Experts of a small language model: 10 layers, 585M tokens.
Below are experts of layer 4 (counted from 0) of a mixture-of-experts language model. Rows are named router (the router's row for the expert), gate (a neuron's input weights, with its number), up (a neuron's input weights, with its number), down (a neuron's output weights, with its number) and show model dimensions 160-199. Each number is 200 + 30 x the weight over its row's rms, rounded and kept within 0 to 999.
After each expert's rows: a language model's description of what the expert responds to; "raises" lists some tokens whose logits its average output raises strongly, later layers aside. This comes from a sample of Wikipedia text that the model never trained on.

# expert 3
router,229,192,237,198,193,241,207,157,201,175,224,194,161,177,218,177,154,217,164,160,186,252,232,249,161,164,222,202,171,206,186,228,217,196,198,168,213,162,155,164
gate0,195,191,217,209,183,239,212,222,183,208,199,197,197,172,213,142,181,257,149,175,195,241,198,231,235,179,231,230,226,243,206,173,175,227,153,189,197,225,180,146
up0,191,221,172,208,160,237,198,225,168,225,195,230,206,201,201,139,171,223,157,174,223,190,256,151,225,198,254,230,246,228,230,243,230,177,199,192,195,193,216,154
down0,153,152,176,243,222,215,245,189,206,130,162,162,205,239,200,194,244,198,243,157,193,246,188,215,156,200,214,171,212,168,215,142,235,221,120,187,175,203,206,216
gate1,233,163,193,189,171,189,166,215,175,175,186,200,206,165,262,125,188,186,171,216,217,236,205,225,147,197,184,223,204,154,213,225,182,209,194,179,206,220,231,208
up1,199,230,225,204,224,189,196,196,206,223,200,200,178,218,153,253,218,216,227,189,161,200,197,199,245,220,200,178,240,208,155,207,223,228,192,233,205,187,184,153
down1,164,182,209,255,181,221,173,218,176,214,183,214,162,246,217,188,246,154,218,192,222,182,267,214,162,214,258,192,191,138,170,204,170,189,204,180,236,168,198,195
It responds to: Ordinal and sequence words like first, next, last, second, plus album or film nouns, mostly in music and release articles and chronology navigation boxes.
raises: "→ ", "Hong ", "erous ", "extr"

# expert 63
router,223,170,237,161,158,218,231,178,180,146,232,178,168,171,240,155,188,237,135,176,184,251,191,242,196,173,226,188,174,197,189,260,225,189,154,162,215,158,182,203
gate0,190,251,235,152,196,234,195,181,157,158,192,198,175,245,199,183,211,270,161,216,197,204,247,213,218,200,225,284,190,246,198,208,192,202,239,243,200,206,249,208
up0,164,201,199,236,197,155,183,177,237,228,221,214,200,165,177,151,173,157,199,175,174,233,223,201,177,178,125,149,250,189,228,210,206,271,162,133,185,195,203,196
down0,160,265,214,249,198,159,198,165,189,208,184,203,219,182,215,191,215,274,220,194,228,213,245,241,146,210,184,120,196,198,203,201,257,195,145,161,202,144,171,191
gate1,199,218,244,223,206,248,221,185,154,147,173,211,214,195,135,201,199,245,242,250,178,233,209,231,229,204,157,153,195,239,241,201,223,199,241,190,194,170,184,184
up1,262,225,209,195,221,214,194,167,200,197,170,186,172,209,145,231,222,233,192,212,172,205,167,227,169,178,173,152,174,182,255,147,235,213,191,181,214,129,204,196
down1,202,186,191,272,217,219,152,213,216,186,254,154,186,247,195,215,209,231,233,178,210,224,253,193,215,218,144,184,148,221,220,221,192,170,225,215,185,193,200,211
It responds to: Verbs and auxiliaries right after a subject in plot or event narration, such as was, were, had, then, went, told, killed.
raises: "other ", "to ", "no "

# expert 49
router,223,164,215,132,201,233,209,177,206,161,189,200,118,141,248,171,193,255,194,172,193,260,247,234,171,185,222,230,172,200,176,262,212,147,203,201,234,166,180,180
gate7,155,182,221,193,197,174,191,187,240,259,226,167,212,179,168,214,233,234,100,242,175,251,255,215,186,224,151,227,209,210,190,237,155,213,185,170,149,238,237,242
up7,239,207,182,201,191,215,211,215,163,150,173,232,182,219,238,191,168,169,289,166,219,146,152,182,216,170,242,176,191,190,208,142,234,190,205,229,262,170,163,155
down7,209,223,204,187,232,204,169,235,219,164,190,206,153,255,234,206,144,228,180,170,208,211,202,213,181,200,206,166,199,187,186,216,151,209,203,189,218,172,264,157
gate8,235,181,186,206,163,178,207,209,203,205,214,233,183,218,194,170,191,268,194,167,160,252,186,214,226,182,223,224,206,162,187,224,146,199,206,174,232,161,225,202
up8,255,228,182,197,243,192,207,193,214,219,226,185,193,218,192,142,194,221,204,192,156,213,231,188,232,216,206,203,300,172,233,224,171,180,218,187,207,162,236,150
down8,202,167,196,187,222,248,210,183,206,217,207,199,206,191,222,176,156,184,176,239,230,193,264,218,203,189,236,177,216,231,226,226,251,188,174,215,195,235,148,201
It responds to: Final pieces of non-English names, mainly Chinese, Thai or Spanish, such as en, ang, iz, h, after a capital first piece.
raises: "(", "in ", "and ", "F", "to ", ", "

# expert 56
router,211,214,211,123,189,239,219,156,188,150,209,214,197,216,218,189,169,201,187,185,177,280,215,256,187,195,226,211,177,179,171,220,215,184,209,186,213,177,160,140
gate0,194,207,233,154,164,276,178,164,200,167,168,246,257,201,182,255,166,182,212,225,172,275,209,188,184,234,234,171,225,159,210,199,228,152,227,191,184,217,235,174
up0,194,208,222,144,183,261,183,163,198,172,161,245,247,193,171,251,162,187,209,216,167,284,203,187,176,225,240,164,237,172,199,209,223,141,230,184,169,227,241,159
down0,192,239,214,171,220,207,198,251,157,209,173,161,219,197,228,181,202,222,229,233,172,193,228,135,223,238,145,220,168,179,188,180,201,224,203,193,170,167,205,155
gate1,257,162,204,205,221,196,250,278,222,218,151,263,218,192,163,215,172,203,173,143,193,195,168,205,239,172,223,250,200,213,219,155,221,179,195,216,189,159,135,191
up1,194,231,159,216,206,203,215,225,213,179,215,183,202,218,248,160,159,220,191,196,221,212,217,199,156,184,152,171,229,179,208,191,191,277,246,229,243,214,201,243
down1,189,178,193,157,191,149,139,213,214,183,207,192,144,232,231,171,223,161,211,265,181,189,166,249,149,206,203,224,236,217,249,182,144,224,217,208,180,215,240,216
It responds to: Middle fragments of foreign proper names after a capital letter, often with diacritics, e.g. S-og-ndal, E-ub-ank, L-oph-othorax, Gi-ac-inta.
raises: "o", "ad", "w", "o ", "ab", "a"

# expert 0
router,215,169,245,153,178,225,225,164,191,183,222,175,169,165,189,176,189,219,179,194,205,235,182,233,178,169,254,216,184,187,168,221,227,176,176,157,210,168,184,179
gate0,188,206,243,166,176,189,201,220,144,153,216,238,226,219,206,166,204,182,147,193,185,220,186,199,167,227,189,246,163,196,206,187,236,193,215,210,236,212,164,184
up0,205,177,227,200,222,200,178,207,218,238,168,185,139,201,205,221,185,252,244,234,219,181,163,198,239,220,199,206,250,194,201,184,142,209,198,188,169,187,222,182
down0,164,220,219,175,231,204,248,218,201,218,209,230,249,164,168,212,196,188,211,182,256,161,155,206,207,205,199,220,205,209,202,175,199,172,261,220,140,197,195,203
gate1,230,191,266,185,198,194,185,188,246,150,187,168,187,129,275,179,116,208,113,211,182,235,211,244,182,151,247,179,194,173,182,241,213,205,156,179,235,170,185,194
up1,240,183,133,202,180,180,182,226,199,193,207,223,247,252,178,209,305,187,242,252,163,173,221,158,217,214,219,248,228,187,278,170,237,218,249,177,177,252,136,194
down1,138,188,161,187,169,225,142,206,203,246,186,263,151,176,176,176,248,236,153,183,182,154,198,183,204,172,173,188,216,207,192,174,191,261,134,205,250,269,204,190
It responds to: First pieces of personal names, especially surname particles and initials in sports tables and lists, such as Van, Di, Del, De.
raises: "with ", "k", "you ", "): "

# expert 46
router,223,163,242,137,167,225,181,171,201,158,231,217,120,141,191,164,199,223,174,166,154,216,228,200,209,194,225,231,186,196,161,249,229,156,167,166,229,179,177,191
gate7,172,152,203,134,202,245,175,174,212,204,134,211,187,209,211,180,204,234,217,239,239,152,212,215,246,222,218,218,209,237,143,232,184,250,196,212,201,178,180,219
up7,160,160,196,140,214,237,170,170,208,208,142,212,189,189,210,183,200,231,240,241,234,164,215,231,237,227,209,221,197,234,140,234,177,257,186,213,189,195,179,203
down7,157,176,210,193,212,191,181,212,164,191,182,215,202,162,196,245,181,177,209,205,181,206,174,215,228,198,220,234,262,181,241,221,148,207,169,191,217,173,234,266
gate8,229,171,165,223,208,229,174,220,226,143,172,262,162,183,282,257,212,211,234,181,202,233,196,212,209,195,215,153,198,174,169,189,192,237,201,215,194,184,192,219
up8,171,219,230,177,197,177,238,177,162,257,234,139,227,234,136,162,189,185,163,210,204,180,200,198,204,204,180,249,197,234,232,203,219,162,185,175,205,217,211,213
down8,200,226,201,176,229,162,181,234,169,161,223,178,247,164,216,197,185,149,228,246,222,265,129,177,183,213,226,205,186,142,141,159,159,202,210,250,188,173,179,186
It responds to: Final pieces of foreign personal and place names ending in a vowel, such as Tan-aka, Enkid-u, Barbor-a, Subrahman-ya, mostly in tables and sports lists.
raises: "and ", "(", "in ", "T", "D", "C"

# expert 51
router,204,147,239,159,165,237,224,182,172,176,197,185,108,183,192,182,168,242,168,207,137,204,207,237,170,186,219,215,191,200,157,219,217,190,188,192,240,174,206,185
gate0,204,188,144,212,172,224,248,210,194,195,158,166,183,174,163,200,120,207,194,162,237,203,193,144,231,179,219,163,137,159,171,177,186,218,220,213,173,215,198,262
up0,242,187,255,163,242,203,171,189,181,202,233,199,207,226,176,187,283,226,212,289,179,169,223,222,198,204,130,204,214,258,225,213,240,160,143,219,209,178,194,138
down0,167,195,196,252,148,207,231,222,225,184,161,194,182,220,173,217,231,194,225,228,192,213,168,198,150,203,151,185,201,182,173,224,192,201,169,181,207,150,209,199
gate1,216,176,186,208,199,174,222,179,174,236,207,182,218,203,98,209,180,195,185,198,224,230,227,189,188,171,200,163,165,191,177,203,213,174,175,194,243,227,209,232
up1,170,206,244,226,236,195,208,238,161,228,196,209,212,248,126,204,227,237,158,228,248,208,172,164,203,218,207,201,182,189,252,240,175,172,182,182,192,207,214,246
down1,208,229,228,279,169,232,186,211,217,156,191,201,193,261,203,223,213,219,223,214,191,197,187,160,212,265,176,172,179,202,191,226,214,199,226,217,115,162,185,213
It responds to: Main verbs of biography sentences after a subject like he, such as played, served, worked, graduated, released, joined, and particles like up.
raises: "the ", "in ", "a ", "as ", "on ", "an "

# expert 32
router,210,163,263,195,185,255,221,178,158,180,196,202,186,207,245,193,174,207,179,172,188,241,215,223,166,163,257,196,173,165,150,234,245,175,164,172,218,145,148,162
gate0,202,239,198,187,236,233,200,202,223,201,179,196,235,209,246,215,256,228,222,171,174,209,203,203,190,126,184,182,189,162,168,181,215,189,188,191,175,192,186,192
up0,164,186,165,243,179,134,213,171,202,164,214,213,172,228,141,214,160,205,182,242,202,179,191,222,182,261,219,230,197,204,221,219,177,228,231,241,223,179,207,208
down0,223,211,218,225,117,215,216,188,237,253,126,184,219,242,177,232,166,267,152,231,244,195,216,212,135,272,173,178,221,232,232,160,167,289,262,215,167,176,155,197
gate1,225,216,194,169,211,194,188,207,212,189,242,162,212,247,257,164,199,207,194,193,243,254,238,250,180,196,172,230,162,215,206,205,196,201,227,164,234,194,182,206
up1,152,234,170,168,196,185,237,206,198,156,256,200,248,252,240,162,162,160,229,224,248,178,194,309,207,239,212,230,227,248,172,225,176,213,182,192,213,158,217,222
down1,249,236,242,214,200,181,211,192,148,233,268,206,192,250,152,219,129,194,179,153,202,194,248,163,200,242,194,242,187,225,238,193,206,207,176,220,241,256,237,187
It responds to: Temporal adverbs and time nouns in narrative, such as later, eventually, subsequently, currently, now, and "year" in "the following year".
raises: "leg ", "mill ", "quar", "mill", "away", "care "

# expert 18
router,212,185,241,188,192,250,220,166,152,177,211,214,170,187,249,164,180,235,195,162,199,223,223,192,179,187,270,170,191,166,171,234,209,185,192,204,206,198,134,193
gate0,190,188,174,158,208,211,205,221,138,219,201,229,153,239,227,199,159,235,204,209,235,219,211,151,175,202,261,130,203,229,213,168,183,184,228,204,175,205,168,205
up0,203,213,202,189,206,211,184,174,227,190,202,214,185,223,243,219,227,231,191,163,147,205,205,119,172,214,269,187,214,230,204,184,237,202,152,192,220,222,281,157
down0,248,250,160,225,202,229,204,201,253,172,149,272,239,223,233,196,183,199,223,147,202,164,206,137,216,239,188,256,173,173,180,251,228,231,270,222,217,207,219,209
gate1,220,179,232,181,176,233,169,186,187,196,210,197,200,185,217,152,180,170,172,205,223,192,208,194,195,227,190,181,193,183,225,160,195,179,241,213,194,221,226,260
up1,153,225,244,170,254,191,196,219,156,183,186,155,143,209,215,210,179,189,206,160,188,210,244,219,172,100,206,229,246,214,205,204,214,218,158,263,167,248,190,167
down1,182,185,206,183,197,207,173,198,141,243,215,185,212,213,180,172,205,179,107,200,183,180,231,291,179,176,158,241,185,177,171,200,189,139,162,187,225,269,197,216
It responds to: Inner syllables of Asian, Spanish and other non-English names after Ch, Sh, K or T, such as Pu-ig-cerdà, Ku-z-minski, Ch-om-choengpaet.
raises: ", ", "er ", "-", "a", "er", "an"

# expert 47
router,240,205,221,163,142,235,178,179,132,176,209,239,164,181,211,173,187,214,205,176,202,205,228,215,185,138,189,240,190,124,198,207,191,153,117,175,233,200,176,133
gate0,266,208,190,229,179,206,188,153,167,209,200,196,180,162,202,200,178,189,216,250,188,200,208,203,179,207,194,225,230,242,201,211,216,137,172,245,159,188,219,200
up0,136,193,214,190,222,206,206,245,224,176,192,214,229,235,206,196,222,212,177,159,214,198,189,188,210,187,210,172,162,162,212,191,193,260,231,149,231,207,169,190
down0,184,133,171,236,241,233,238,200,203,202,243,236,230,158,194,185,215,215,246,178,150,191,219,214,213,250,204,239,226,199,233,221,171,185,155,191,159,221,215,204
gate1,190,208,187,183,237,152,192,212,191,195,235,254,172,204,197,184,156,219,191,129,255,185,211,194,152,244,175,206,205,197,224,201,164,181,209,154,192,224,247,243
up1,197,185,204,184,249,169,192,205,203,192,242,229,203,214,174,227,115,218,193,148,220,143,195,214,176,229,189,233,218,203,183,193,150,198,243,169,208,162,284,222
down1,215,199,181,250,166,198,220,182,215,265,208,210,183,197,168,217,201,196,236,173,158,202,180,164,214,190,216,184,167,204,219,203,148,208,164,208,232,175,253,171
It responds to: Inner or final word pieces of longer words, often Latin or Greek suffixes: is in Miniseries, ot in Aristotelian, ine, ius, ium.
raises: ", ", "-", ".", ". ", "(", "a"